Weights of a small mixture-of-experts language model, trained from scratch on English Wikipedia.
Experts: 20 experts in each of 13 layers, 192 GeGLU neurons an expert, 1 pick a token, a shared expert of 192 neurons.
Training: a variant of Muon for the experts, 9049 steps.
Below are experts of layer 9 (counted from 0) of a mixture-of-experts language model. Rows are named router (the router's row for the expert), gate (a neuron's input weights, with its number), up (a neuron's input weights, with its number) and show model dimensions 0-127. Each number is 500 + 25 x the weight over its row's rms, rounded and kept within 0 to 999. Numbers have three digits each.
After each expert's rows: a language model's description of what the expert responds to. This comes from a sample of Wikipedia text that the model never trained on.

# expert 4
router:512527447455510475494512474482483511507522482513475512493478509504520508499506491521557496506480472495487528501500478485501488498458514517462508484490523474524496514497457495494526469560526491555506498453534502476475484444478478467508441514481516492515497473516521493472456507473509483540530486522487474521487468511543462485536469456520528522522487501546509535500550501519453494543473
gate0:537511489514513517500477529493523517509445507476519521462474468482478488476494512541482469518548525469506462493483494492483531497459501439479516488488505503530504450454477467450474502509494537518539475515528517482492484507480490442471533477526449497471492508516495478539490481489495500515526479522510493507546465478507476487533493567492499482520516495492494493473493559497478490495466
up0:466469519518475519471509456488463505555547508500488483512505532512521481485469485504476514497502478507486454518492541521522489486494511555467475518473497506511482474501508485531488464487532444489490446483506490501533489492483513531505497487476530515498481530484509486498544501496502488447468486491449465518538565532495472483483481510524543520484541462499505513537491500521501492491481
gate1:460484493521465512506481499492493489431542482447507532492472478494494489475483521519510543506454493464519520462525488497526478519510523528539564502476523481510558453454487511527507485501507497494518498488557496530468491513527494502478522497470521519483491499512508515477494513522472478498503457508475520505512537458531545514539493439565519480499515506537537520510503480457457498502509
up1:526517521497467493513491469491481512489529489541471494514489494525501506496504542483484531502526457510476510488574482485503538515527476530498524490500538478517494582506490500516501510481499534463495528540497540434493504530504492522482534508471479494475538512506485527460489487518534485513507557530517468522466514494490487559480510486456544454452510494484476507507476528479480525480465
It responds to: List and table markers. Line-initial dashes and pipes starting infobox fields and table rows, such as - Platforms:, - Father:, plus field names like Born, Spouse, Died.

# expert 10
router:556502499504513452536477495489486516523506506498493484516470529469505524489496489553520497491490536497470502519489500480484476552491501483490534513487531457505509494476464479456502500520489459516560462514511504502524522479483473505487526486491501466481493501505456529505499487468513500459523518485461487510527489492498490513488469505492506520508533520529514536496556462521477518526512
gate0:524515543509488500459433472515499467472529501532439509497455498505484469510527539462534504481459492488476496479501495496479517462529509516457488499565515500486479490505473495521513515543550509530524448463550501518555520488488522503500481501488515520449461523531449497532503496516487506456489487541514469474514480551504517499472475490510508484510529519512485503473546509485504490514484
up0:503524490528504462504538484526519509456494499508467539520470521479535488487523505486452460499504558472508499558470491523455499494506509514449516528516502483488503522479462480492512486499479501483520494479500499548484515481505496480486513513530518492513514540549479496507537524532488486479496472500490523460489488527513494495447511500535498465491497473466510512496526470549537493494471
gate1:479502495434477489493518493503481559483505525502500468491531482472509523525477460466453463451519503523486482481556483534487444518547494520479466462508496494491470498494495496515522504466481478556494497520523496488499544525466499488493454442459507538488507514519534510481515514460516504517494511534516477495498562551534504510506473505505511474482543502496440530485496482501481532482523
up1:535500498467481522501505497508497507495488493493474493509466549537513482470501526508510503517545491462519531466519459517495517479499483480470542546493501523524546490477486499525508517490511501494452512499529537522526508457539536498531541510506483519490530482487488502528506508530502515500520488505470494510488509501517484467489516499484497504477451457505514519542503475459464480506485
It responds to: Possessives and heading words. Possessive pronouns and demonstratives like his, its, this, It, plus heading or taxonomy words such as Species, genus, History.

# expert 16
router:511523500514507512520491488495502517483498497496472474526485535469499517556475504521507512492514462503511487513500489503494486499457465476478552535514505491493493495490496437463505495551532507515518459467480511527453474524517471488495478475541500498484476509441498517492513494459555521448504507543472452493514518453501442502499468509513526472470497502481482498513482520531511492544484
gate0:548500473476515486532482525529536496515489536506475483483512502489492505524464557509515489480496506464480488517438503483518531470469526508477459493451469544464507461507485487483489535506483512476496474523515492508520505481469501468461447485517522485464521460463526513517481563518520538482505529524480479484487513481485510457495554469493481502519484519539443459477545492492477500547474
up0:499488511505503495520507500491506490508492498494495457464490490529511467499544514473518514511482466472558508466503512473502483542500474537492495490482507568509494489511493490493446493521535477492503457520503525493461493527504470524521509461490503518490514532507497521517484503519535522543468465491504516516526561535501479452511519491474468513539500446492506468533479507549499466521520
gate1:467470496507484536483480473519497513499465499470496509493527492514457545505490512518504490508525465478527533508472461503488460468524510503445501491484490505511519477509490509458526520456481480514494542512462495520510493495507474497444451541523484472516492503496518529496480508506524510479486526528502539514518532503523512517467530521503469478513509523487496511478509482471462491519495
up1:509517480470490481508485476508519481519438515516479466506510496524508488534524516466491473467575462514470512515477466438480506492528496531491538504538529500512477525525473489491517477469514517508497511490514483495540511506506498493513504463497546494503518482505511512480502448502500482524483490516488500474456518510551491490496463505502470515489519531494541475484524548517513515471535
It responds to: Conjunctions and c/st pieces. The conjunctions and, or, but in lists, plus word pieces beginning with c, sc, st, such as Semios-c-opis, mon-st-ers.

# expert 3
router:541517451511502487532487485505517523474498506508472484486511497441454518490498486514520507543471462490487501518550454492506484535460515476494522501511523497509485493516517448491494479536538510535511508461540473515498521487467485490496483517490503467488507466503480551465520498519509504471520517497476511511473536501549474489492505467497490476478525508543507535538507519508520515528510
gate0:556538474521528506481527486478484555486462535490474468485490479450501507505519502579466489489468501513499482474527497485502537476430486501474502461464471503479453506471508506493494453508505495522526521485556476515493491498504513552523529419498548532522554507523458572461486528494506521480486492533502493464503486506488514528480494499518487474477538455530502489506476479511503528476479
up0:495495474485504485533530498463506479483510491515459570508458446504509507482521465493502508501541488536501509510481510508505534508543515504512514508525496511470470474498533521496500502513552546482495519544507488507520486504495484501509538491487473483509484524498461483466548554512475511541505465546505520502466560504508513523502529481522481517471487460485535539501506469505498508520485
gate1:496558461470497466487478480480481498536434501518475545488506527485481494513538471488490502452453523510532517502513486456468546513464484475524452477505479511490531497489509498514522479436501516521458497533545500469549499530487510507511491530548507511464508496521461530524529530461478481477494504511517524492505513441490457551502503492494526535477511496518492511494517506527485529473508
up1:541521482511472508464463477485477523474492508523523508472523515442479489537525449532470487481504488475488491494491529498474489514465552462513499523540540473519508504489469507530479491465510488469474475442490486494506505476475543504498474520498509540493502506507506526549499526475491517479470535515514542514499508448494507499541529492478506510520476487532441500493503503531534542472515
It responds to: Separators and clause links. Table cell pipes in election results and sports tables, plus semicolons, colons and clause openers such as because and that.

# expert 9
router:513495493500553486534477481494539474488485438532493497510483480485467504531518478537522491494500518519458463547525493505466493513473528451517540483495511473528512452497483464475498433517536440535481476486499506444489518458498513499522490504549532502489479524501479502482473512480490485525524518512466488517512507502517494476498483446505510474509513531490502497527543525492496520530492
gate0:477537482535481473521492519512517515514504532503508499513496508540508502481486521513482516538491480493503519503479500503561508553514505466493519522492502492472490510465492542484475500522496509488478567532503463500464517495505495506504477482513517496476469481470504485479522478520476506547531484468487522486462482458508505514464472453494508495483537532540518482525481493538516513535456
up0:522507540554515506496496437488461524527528500495516484502508521559536535483498521471470515529496476509498528489490518523521512507461480458521574462511534516500495452473496485500490509492518485493500521502536532509467530487507504492507515488521463541484490477510512493487507475456466503505517536494519553496519497541500488493521509523518479480504521520478480487531474498536496479549497
gate1:506542493521485491531526450515558498463514451494489482509522500457462481480517521497537506515529556505502493508499488507498532499492505497485507507472489458512463506498501517515505518497469515479463501535499469505494551506476501531480476481500481527473448514487431510483518480490473525538480517451498501505505501482480482519499446504518496474483484489526507502512477495547496501499500
up1:477509450514483488479476522476521466477494518506536514535492482481515503486491485512504554482510482512433500537489482513490465468524496530512490489482509540485546488506520477458519458484480493494501512491534499480519493471460464511449484557429447527485492536491533511538491463488486511494475442527514534486482484504536492509542472444518454498509494525472523487483520481490468490428499
It responds to: Non-English name pieces. Word pieces inside South Asian, Arabic, Japanese and other non-English names, such as Bh, Kh, Singh, Shah, Vijayashanti.

# expert 15
router:501548465534531482519517480494514506489494481503495509524506505478497540503489448504472490505544509483475461529525481514491450574490490449464497509507528502517505501475465477487514506507485483517492484514512501506499497480466494451517500502522541472466464498479515500500489482472554508472550515506446496506503509526500533491529522491527530469482522509510479498542531524571490546524438
gate0:475491529480525471468487479564511465482516545498485490493464487463502524534441530514536467491531468446540523500480483552482454496535486524489487480471509517491521502472516506516519494525500446464541458539525509496456513500503527467485494488489508501505542506483494467502463527538515490527516493502502549496485514528504487495526498547515492487488487527508479460503473512522539536513496
up0:529517438497527521448498482510530489493517488478485529486465521503521503501500493483502500478472493480530503483471505503487476504527519522502443511511490486496519481474508520544504518485491437492459458546563531518470486532516477479509512501467502492501533495458533496522520484500535507509487488458495524493530537500512466490504580488486457473459532479476472502483482475500487488542508
gate1:501439511502512499501540489533543534475486525491524486518474477489476478488476474528469514484519516498489471518474485491485518478484483537539477527507486489511513523485471479495485567499520456485510543545465493482508496522511515532507463507468491489547540507516519499479485476504491510528481506531522484464544514484496543495499521506519498504497522551467544517533494479547503491478470
up1:509510515457522518528487486469541495466495503523496543501502498483518537509494506510496538502562439496497530485530493513565492472506477507493534525482544453470494493516508500529488507486487470508460499526528530467469498460456475546434484494482477509502506495457528503470553501502516509486536490503508519531496482552505514476487481495501486427485510457489458514496453510502530492491481
It responds to: Place and club names. Pieces of city, place and sports-club names in tables and infoboxes, such as Philadelphia, Boston, New York City, Graafschap, Sparta.

# expert 17
router:505518485472545497522503481463535552516489471511521496496526480491479516527496490543482502505528470488526463537545488459517477504479480468526470532496530505500519497489500484478507481510508495540490463478491505498507496449467512515531504492466510480480463494485520493516502500493553449482536495516486461464490502522527490509497490479516531475495489497481522528503514497472480518517448
gate0:489472509486499521490498517493479468512530454508569526477486440511473510496480494511503481470481489515489477514508527448503539521514488533484505485493495471480493484489502510464509476494474524507495472513552509521519504461530515457525469516477525519485560509491550484473510472475522490451534455534509508498517468479497467485516500503499483516531501491492496453504525526534495489476476
up0:480470469523442492542498519455482499507489517514487502494483521484443506472523538502478524514515488502524481502493519438485492510519512534535492499486477502532521511498534472497474491542525541524518496460509505490520484513494505478481513521499490494567482500492510490494484502513505500505439492446507523481520525518462530533447511483527497517504461453554511474463528565465507500478517
gate1:514472469464524483406506507519522488551454490499525492509505524449510486522462469540551531509486517492537450557474444559516499484479490474516487468493550510522476479501504498497500479469502516511502506487532494509491513505540487511469483469476498505508515507464468490526473486494498449517535541472516528466487506536502461467506502488433499475509467481529501502533508525496526524470516
up1:456494509472488543470509484506512473484505536498481525477519518485463492473490471514467527523466460504506497513496503480493487480469471493497542496520494481495500499481488528477498489501468427480471507486495500476479530487494490514464454450493507462474515499544507499495467533500431491524471484474507511488450525498506481473516495536447506481500529470515483509460506530491507546508512
It responds to: Person names and roles. First names and their opening pieces in people lists (Carrie, Greg, James), and role nouns like director, politician, President, member.

# expert 19
router:520526514472543488508463508474528491472493456532526473500503504514499528488510517528485503507496481515471442555514462525472487514469476495495498518492563486514500486494466491500504507520517474543496521506524514492477537482447465490518484478520517475511516534458522471461480474504482503507529508540440507519476459481503458453480472473495512479470498487492493511523552519542522522547485
gate0:458529524480504492491508493525536468491487490495512506503516482504531469503504510500539513496486518490497488472462506505509524503529552511507470524478524491518491490489481476499515542498503531506525513465488482503511517491484527520458518568486503490499498458483510526523497486455449473441467487480460534519524484526482487543482462545518482512438508535461482512505514483491498508506544
up0:521482522505474448510506476533490470493473521498507521497525503498527502486468572503483522504521552469499498433488504501459529505460456515508465491480499488508509518494538437454477469516509544491505462477464502472484555505481498507519538461491499462491506483484515468494474533495480557447520491545515485547488522486480513497505523528505470528493509502493485519538489493515517490495523
gate1:576513538526459490479489507518511479499467533501513532467504481490524472527470532509503501539515515500494491472469527497482484500512541475486479481522491450508494525509463483457482449517494474470500460521494522520483501504522516489510508488486547500533434497513470489488495487534492506490507486532478552523488469482515502461498497503481553498501540479534486473520518488536463510442490
up1:527499525521495492501475523515545479423452531516525525499501460463513501556447485491474460503497488511472497505497481477523441482504478490499445485526536500509483474472471481475475427501513491499480441507445582521473485464518527481497485489482520520506445519493496501461505486509537489523530473502518563554522472475492472486485498509483526493491515436498480484511529479516470534461489
It responds to: Copulas and passive verbs. Forms of be and have (was, is, been, had) and past participles after them, as in biographies: (1913–1943) was a Croatian.

# expert 18
router:513537472508494503572471493473521536492492475530497517520500466504516522519507480503526523522485475536475465543559485542544479526527494502518510469513492493506515480475503479477524517489499509519485561472513507487477546507486495497494497495489517488490473475488483509511457486522499503460507524517464497527497526525539469478483519479494502446515496524531507561554518508516459526532475
gate0:486530503519480451496497481492484525513516510541531489489513434478507502488448512491534527467544496428524496539528515556478531469538487498496485519502528477530499483523510481503494497513536516482517536494493506496486494522515521487490491525535482520460512501504469546530508519513529521470497453494531557490498530495484487513505507446520508512531476531531495517436506499469522511561497
up0:489494526473501532475455509517524512534534516533520473511480553509510534476507491519534484517528485461505518481548565529497503503507506494515526522478549488506517513563474476497470526520493497535508511481489463507502486518520509479476502486530512505529472512488496465511484518497500503531513484496498510492485517515459429481506508498492485511536514490494527515513457456511499483473512
gate1:498484496510515463469515498463547523501505503459516508492503491453542503534549513497483490522493554453470459478529476500502486443491475515523464514497519518484478463469506504482492513498533537491476470512502510493508503546515481548472538528520493553492517475443502511486531510518490497570471515468533520528532469484538499501515521509470494485474506482501507495532519475524514493499497
up1:510510486463526529467531475513508510518496479468501498479510532529502488508454485484491506531521516500557477518538447511517517523475513551503534496512470489496503529459520476508464481499518496516489496481472498522503533483481465483444530444516435488511514524490497498469461486509491528509488533458500546506480537448489515557475477505481517496532493501505469485484496469500527522534486
It responds to: Foreign place-name pieces. Syllable pieces inside non-English proper names, mostly places, such as P-ra-hova, P-ra-ha, Mi-ov-eni, Pun-jab, plus ordinal suffixes like 96th.

# expert 1
router:505483486472512493549456488476529515477531467521522528549522535525546509488506496538483459521505477488474516516528511496496477508509468518509530528493505465518475519480453471502521455517528507531490490488513497510461508504481496482517509467496514469520455513478526523464509504481512510508493493558449453537480478451502450484494505485505505463467482537527507524519568504495493526499489
gate0:478470461477498543460464552496542493496518486493490515479483467486495464497482471499463480544524535506442485507520501472508531494482474457513524494472506474482511496528518493484479471473479498475486486522528514455534497520455526538506503531521528488489452483470515536523520494482499508494490469505518509519509568491508498501481467477505492529467515466479499533489488512494498515558536
up0:488499470467484521466477506517467507507480493479481527486535496508507480547491466518472455555489502502443487520551489516549494472481467526502502518534472498496488503467510502517476500444491497504535482506503524532485513509488486475459537488535482498480526507511520506508492528477489495496482467495458537515499501483526536497479453449529471466480501520477521468479550501504523499467516
gate1:503525495502503472512533499499530531530519523501495488524491501552510486517480497483507502536504474457522500502518504496489458495511440507544510518518476493490463519475472528478480585502466482524508474492456480473506534501475463539478534457500503534488514469510512527454486510491537490478497497494497516507533510500486480527455455459502488526497486513523491468510522456493442486485486
up1:555490490488483519525509480532510492533503537525465469517511510499479523502513484514562473520476468472494471491500478560539464511472512489456546495528494458495451532495441503486526508492499467490511515508543537534477480528499479510524486490468481519529497530507544507505484507540470424476483492495471505481558485506539462553472513483494542522525471491523504497477490503469481530497515
It responds to: Commas and closing brackets. Commas, closing parentheses and dashes, mostly inside numbers and table cells, such as thousands separators (6,794), author-year commas and list commas.

# expert 0
router:520498439512554509525482479493485514494497469567473513463514501467474497504498472495482540519453500503518516486488481502477499507474476520511509527468490472533489487462476475514493487530514521513475488476484500477465489449484471482531469516496541505496504462503509487499511507494512509508510500522461493535481497468525437534489506498508531453504502498565512513503483512472502539508535
gate0:483452491505492458511486501510494527484513536504468482465498500488457464526495488591499514509515484513484494515445490505528491477489525489474524499520536518466500547508484497515496525521499512486474496509523518500510554484528458483502505525506507494478505521536484501490533506511475461535490550464531478527462493505535497451540533496517536503525500489530491504468493522557474482501480
up0:490534468476476501490511470479534509534506513462483535527474497457544490569520491498523471503501494509481482510473517532468502516510528531486532442501512518474458506512466494509506464517449494482525496521468498488505517502474525514518478482529469508459483490481466507517505472478532540515527455490472491470567500478522516490519495493479476495453510527521490510516466509497497499512509
gate1:527499526501487552498470498469515489499483519526509501509523519490528503485537513460491500514550525527483510514480529509483492495493534509460493545498482530469502549550503535524496527480470518499530487520529538458519463514473471544555488501503512487522531503484524494521497479532519471464474546469486470512510506483507526469509476478496447493512494474486495486487530480516509507522490
up1:505470475495550489466494481508454496473491462487506464494484560512449476493530499528510495495517505502484522473494493496500524511475471486525496500531513524507508496539474513487490488464476507489487551500514504510486520514501447540506511510498513471499465499485506535443518519493502511469526537477536447520450484532494514507535523499507510534470546483471509517486531516467508486536520
It responds to: Opening parentheses, prefixes. Opening brackets before units, conversions or years, such as (92.80 km², (2026), plus word-initial prefixes like med, non, sub, un.

# expert 6
router:552510484511505484490523438476497552481482473528473467503527516512472516519518474506467485518494451434450489508503471465524491517482506462485519534516487453547491452485469497483497498540552472531466501521510515489472563496459480527537465481444487496522498509533452523468473499482547480454520470531477491503511492517519470492509449481506513467498495503495532522496484535468501555531495
gate0:515492537491494484518507465498506520488515491472433513514495508527500519534526506518480504532531515514512502481498526496529514488511508474467523532499516481518479498514508545480487516550457518486483517509530563538509504490505478470472486488472554476484525499524514565523478477476524533501507505466495482520533503489470484561464516468519487526505492505500498494508560510474546506511511
up0:543504516489518500521495528502443493485510497499481489563483474496513470503495517476496497502527510500503533496496480496518504501476496483492501527536508498511510486497542499493495509523518506509466499505477533533496524503506467528542492512514546448521500501523536512532540508449528475464481521532481465564521509481520499506489480497484485526537494503507505510489531554509501503507495
gate1:478471559448500514494542491501492506503514489456534511535577521516466494485504519460475535514517476518514517517531503488477468503465493521471546480474450510532502497509529500518510461503500472520490445513481480488486524493475497475499484516518540475495495503528490495479525491477518517501517502505450517500483478509500512504525459461503476532521500502505473471525507483522479482521527
up1:503448544521514495513511557480490481508505462492493462507492488510499481549478456506520474449504474509549515484493503514516487537510477546478539476529487464520482487538507491520538463517521465524476480504541509489493521508528503509505506532496488507497525492522539471504484473488536460475494520529532549516485476507476543492539497458491474532471465480488507479487499493502498464547428
It responds to: Mid-word stems, scientific. Word-internal pieces of technical or Latin words, often in anatomy, biochemistry and taxonomy, such as cortic-obulbar, cere-bell-ar, sialic ac-id.

# expert 12
router:517500518478534473525497505523526485474497482517551462522522461488506476539489497529505492543473457501455484542470508505491505481483485451483508518501487473518488490473471488505502482524532490500502477497493501462487502482524507515524452497500536493497496511512484524484468488460493491474550497505468507514485480460530485485457520466502553474468535525537494541506494466494456523495487
gate0:515492509461518511473509471493493528534503484484516521471475488494514459553549500513512522495532515496513501535538479521496490488522466504522535508527530533492480514480511462513503484540514492516496491545507488523486527522515514500552495500476495499498487553508493482477500512536534511509520475519485481550496473493553500471490513530513524521474476531514459496550516497518509514486494
up0:507496517496500527442494475499487533557526472441506501480486478518472502516491544497489471540492549489523481534495482520491491469542462516519472530509491544496502466533535485514496490504501501510504501499503526502502487524528489461507464491472533544517491488515490487462498522540524474513535526502525476494487496499498522519518508514488516538468499489489475501537492512510504557484467
gate1:498474479511530453490518487493502514475521500507490488468442515510518483493467535541463495455481530522486508490501520507496464494488518480502523519505545460548483517510523500495472507508470536516439467463544449504469520488507486498454533438476528512508516541483504513485512482467499518511492586564447486478442482485478498451500500499491538496486507480505512480451526511534470483550454
up1:531538475487461515511477534462484462486492515491515496498545461506514500531528468526519493497519440509507508519515519513513550477497519516452525497502470485459541484491484468491516512541502460497531515496474494473536472472512501564528504544504470484498494466480512492525519493478515524488486415451506501505481531472485480499511519499537499474513489550487505528490504518488514491523531
It responds to: Dates and years. Year-digit pieces and month names in dates, birth-death spans and citations, such as 178 in 1784, 19 February, 1 July 2019.

# expert 13
router:525551478494541511551541477502503512445496471491501482520492515478469513498517492559523475522501432517510492502509483499499476517522520485481512485505522491494466478442468468457508504557523476521504476494514518480481524442490471507520490521489539507503445533468505540505502505513497503499515461532462454485515484468507500519479501484511503486511470505472522529506520495492483552545484
gate0:501492449510555503492486522544507479484541478518489485512541512489531563499484508476511531512508515522490507511493521541534507519483495495483486505489467494503490521502488481512465508476491504488481478546492475481498532505446509516512483516490512542507484503509471516477500513505501518507476517486527496495504477492483494536457486469491502489478518517492477465492462526523546490484464
up0:464497467494489470463484501502486517468535502568497510552564508522472517472504503475480558465481498526493501493528517471535501493522498517479512526509497513504507482475524507532500518479486506489505478555526474525501540490538520532528468502441507481520503501503536479476483521485473509495466550521536456477482500503508493491463505546491542504497514521500540532471513471494523508445507
gate1:495504494469513479514483545497497503510499474498458540532570516534513476509457507502507474541505514487516449502521480501459480493504483528481529493451519479481505493500497446510494553529485470558519495501504521530525518486517538477546473449488522508496490511485524525491486493493494491481522498510476541523488482491504502533466480493489502504484498526458490476526503509473512537514474
up1:548479510524476500477473503504485514504523528484481479500560503493489489486519491516536501507437512487494477495505527504513531477522501540509529566500513478488534507549500481500455519549508488512509519460498495466492516470492521555459513473442455504517492501517462529470424541464525535489535500488504500486488505468482500488523497523489465541489511490486478477511552481556507459510527
It responds to: Prepositions. Prepositions such as of, in, during, between, against, at, often after location or part phrases like northeast of, part of.

# expert 2
router:540481475530520535551527485488517527462454461489477487488528494486527527515489443527478502531500444511507505494497503515523484529457502467486517504472502511518498477505502518453523473538485472521530469508497477477473505481454500461548504518485497501478480533503484540474501494518512491453543483562484526530506471511571500475472486447485520486488512480543512530529564507519442536512469
gate0:505502499430518484527495512563512518538453458495503504452527527522492543515532504475489483477544507495511517532444480526519495544508511452529473514497472571482525517519525466520494498469480504496449518475488546509472536508476509466485478504514518511498540487504522559474521476491525499478528479486533539486517515525521515484502525511491524494483533551549465531467508512526482472529489
up0:524487516515498432524486514513520465507506461508538513485474523518515499514493480501509520485532512509495487472517480461488517475508516495487507508468489475509493477491508519511516542454524540494544427491506505499514519478473536489519511489496453549496541541492511471482535496534539474487524528522508521521507502495490494523482516506461541521485527470505506473528534479493475482494517
gate1:462513511483505536540484452479532496504496490527524515501525509550455454499508470496501523522477517500518473521503496473521491534499488510502540508486515483518504497511482476478500544472495507503501535504487555471502514468482527505463557501480479492491515546510460493509489500479502517476560449510499500465508496530482500494507528468497500456465479519537545468485527527518496507515531
up1:519494461493484450475492503492521494481529520537461507514513479520467538514499493530473488525488537509492459473506490510478524467469502514484497470508494469495489474463527479510517519473489480524480485548483523502488539483514470511488522528542477494499474485470490466535503520501560444494510554490486499559471508457476486475502498531504493526511495523519493479544504504491490513458456
It responds to: Capital-letter codes. Uppercase letter pieces inside codes and abbreviations, such as identifier strings (ZHB4ZOE9), asteroid designations (2002 RB), and position or country codes (DF, TUR).

# expert 14
router:516522507464522466516508486522515533473499457522510504498531526503494564493501482492503486487529534499469553514562459482459483539510487488494505484516517479555535456473548493504539484497534472520474490476571499512501532485492457472506504512535503505461483491496496494503479470519539504515487522525491485477503478494522460484492494504508530466517483481541500505530544537509486529495490
gate0:512500511465498524462474511482497514474464474455499552534512458517513492513530488501478535506468544528489484475514479515508506520484510486532510552511501517461492503523499508541515511508538536500464495452491510468493528466504519422465487458495485490500476524443547508525497481514491475538499489507500561482521458511506524495523458517470475523508498445504515469512515494476489509465500
up0:502467488544533494525481497476497551501488514516494522531507500550518534509518469559514486520428545521508477487452446505499479529505472456483493538449485474460506558507542548529490465500516513474478481509450535509549494476487493449463501510506458561481460472501487519497537513454514506514512451511502487500500499552480519528492528494451488478500518481505517519526497496487496510509487
gate1:495486471473479462472510471507547490478533539498483460482525537490532485510515511471531534451490488522503448474471495515492509472505517504477522475522551501508504481481484524502517514516479469504498490495509514539521483483531480500549526481468559495466494536493484497464491518479494486486516504494488493545474472518464483550498457508511496483486456520512488482481525512527516489531511
up1:503522487521531497482515480493477502492505488511486520520528526547496496478465515544488444499506525549501486447471525515523516528491508474463506514511455511489539495534471502504521520523518516489492545526455453459480466474454522517485487491509538499528515482533483518524496427478496489486491468521472504491443493471517554521516492482527524490440542485473501475487436516461495524477552
It responds to: Spaces before numbers. Lone space tokens after a colon or pipe right before a number in stats and tables, such as Career record: 39–70; also suffixes like -ing, -ation.

# expert 7
router:541528507461507519516482479491539551443527484514519507531528505471482484513487506540515537540466493504510439504537471506462508556494509476446517515527531488490482500476481463469510523544519507509485514493480491505496525483446511479523515512478503518501493515447504467481468536473503471475498510545479480530493496527522498473513513448509521489488531543495464513503544511527473526557458
gate0:484463437512450505493507422518529535478459454545480531499493514494472496503507543441494521494510494464494515514488519466508516505543522502488515481521451571433502515537529491501490508533509484522518477463501460506525515562506473524511502504544501495514520483509517548509479489491538496501522516528477498501495495491526487514508477510515511501524512490461491522477544511531495488494495
up0:515473564498527477542528506522485499518555536535510499495488493501532533471526517476506513467496506508493517505492562550562531475513493502501485536491497464531527490499516505486522512496478520503516480465509510512445534442516512457559480505464534499507489500463451444509498501542503532503463494479493533522549554518510498527514517492515522479512518514471506509456529493468484533484487
gate1:461499475479526514468438505503506476513459490483498518510540487560481554482465461489455514493548494513469527514534519499473497477508544494451527505453528483519510487501477477514531454513482517517519496464479515508547518529521468530485493498436523506477479473483524499508517481479491515511464522475539487529491553469495498471536512494495485494509500478515510493487449494560509514535513
up1:541479527541484458513568525468493518534518453495450494506474526497500501510520483502517466464486509515500495520475487484488430486519486500519506495495478513499531486493513542504461454479526543499529542519566505462524457491522514529505461520530438477522538509504487479509488537543514503483520501493479499494525502531498503494480518508502500512486532479528494475496466525507481499484508
It responds to: Modals, to, table spaces. Modal verbs (would, can, could), infinitive to, on before dates, and blank spaces before numbers in league and stats tables.

# expert 5
router:525535526460488515557485501492526488449478466487481519496529539527536519519492497527525535523472474446499499546507494485493513517482523498460515501502548506526505510515516485484490490521499490543496503452520479503465491522502511504497511509501538522493470477506499491480497520516484471484554492466454493511468503497491491481481490486554539467490503520537515507514513491519474555507468
gate0:490475503453470510486468526482499482474460488515534501485506483499535517586532497539489503506532478515494505509465520507538507505459521472439535430500467506512490527522520521533505502511503529512516497471507523498529487462496486436510510498471483533493485513490536501470479519504564476501484559505496482486529451493509506506467499531500497519488527511513505542488509543539523536485520
up0:484501452504474515485535494462548554479552503534484471486466469509480452488509553533477487530524522530532496487476498508510531505488503512453509505494462532471525523539462526523501566469518457484490499532472482532531478554504549506494484480502502525484523489431527492480475524497521518492497495449485513483497494513491500489487486522495489533485536516501527544496531489591560523504510
gate1:510477447482499489499485483500475514481502500443524518502517486534498492487495504452529461486496518482492497522456494482495496495490528526491508435449525492535489478473468507481524498500474518533528534466482494497526538517545489492483551461541535543492455496488521514503505566486492509511528498495513562485492468449491511534542496522507557524501519548456507492511505466517503500503477
up1:497504476487475520510492466496515512496497499523538539509527494525531487514512532457473491525519556524454529479499501518498503494459477460498498512500498499438533488510500488505438549504486481494511525438523493506551503491480466504513541480504528536498524533487515492529500512526457494516464474452476501521485496508527505546505540525528434515520509505493510519519518472498487474503505
It responds to: Periods and M-initials. Sentence-final periods and decimal points in figures (78.2, 31.0%), plus word-initial M and d pieces in names (Masada, Moultrie).

# expert 11
router:485525471500529503510509462436485530465494517474509505477491495493519522546475447530497505510509497514470503505525510499491483536505516474525517513474511493541518451478475457491506474506465433518498465509512510473507507482484473484514488510515511478475472488481495493488515483485523493492498528505444489538520541523471500489495497489494515466485497543477482533502525498523495524504464
gate0:517488468508461514490486521475499458486498528479505542471530527527455512489469479484498508481538531537492493548530478545518452522480489542514476474519501512483482530534486518533527543520531509450494524521487510529484509486475556490475494492512516510520440507493478470471517490527549524520470520457483504494511505467509507529460504487519491506537479460484489460516482495469503525505512
up0:549482520491546469494488544495447476518485522483524502476524539448506492495484505506542537498529538484530529493544471493495531496529511444522505465486508527528545509509447512529544515450496503486503538508506512476474524505478501489485507507463514482489466520465525498489493507487502496499505469492511481495497507504487507483509468498502501474528510456483458501514496503500477503542491
gate1:545509431495510507448536442512515475500495485509516523514499477494523489519526503469524515497504476532499539523531522487466498479493472461451550506510497480514519512525507487505489486506491446489504482513495540470500507486460508529472476488486507472446528513542480494493521497515529521543520482556494493501464548497528528526489501486520496468486485506523486540478507498541488484511471
up1:511507484483487499457519485521529506481526528480523488454535499491500505500480500485502498478511504535462535486522495520462483472535506457463514497516508479517521467536489495497483517471469475476476450516535507530486472526458489506499524485481494489470503492521474481431476515457492484502504475557467507478517534488493546495514557515499520436496512497488505528493501540559509483530503
It responds to: The and competition names. The article the or The, and capitalized words in competition or award titles (National, Championship, Women's), plus leading digits in tables.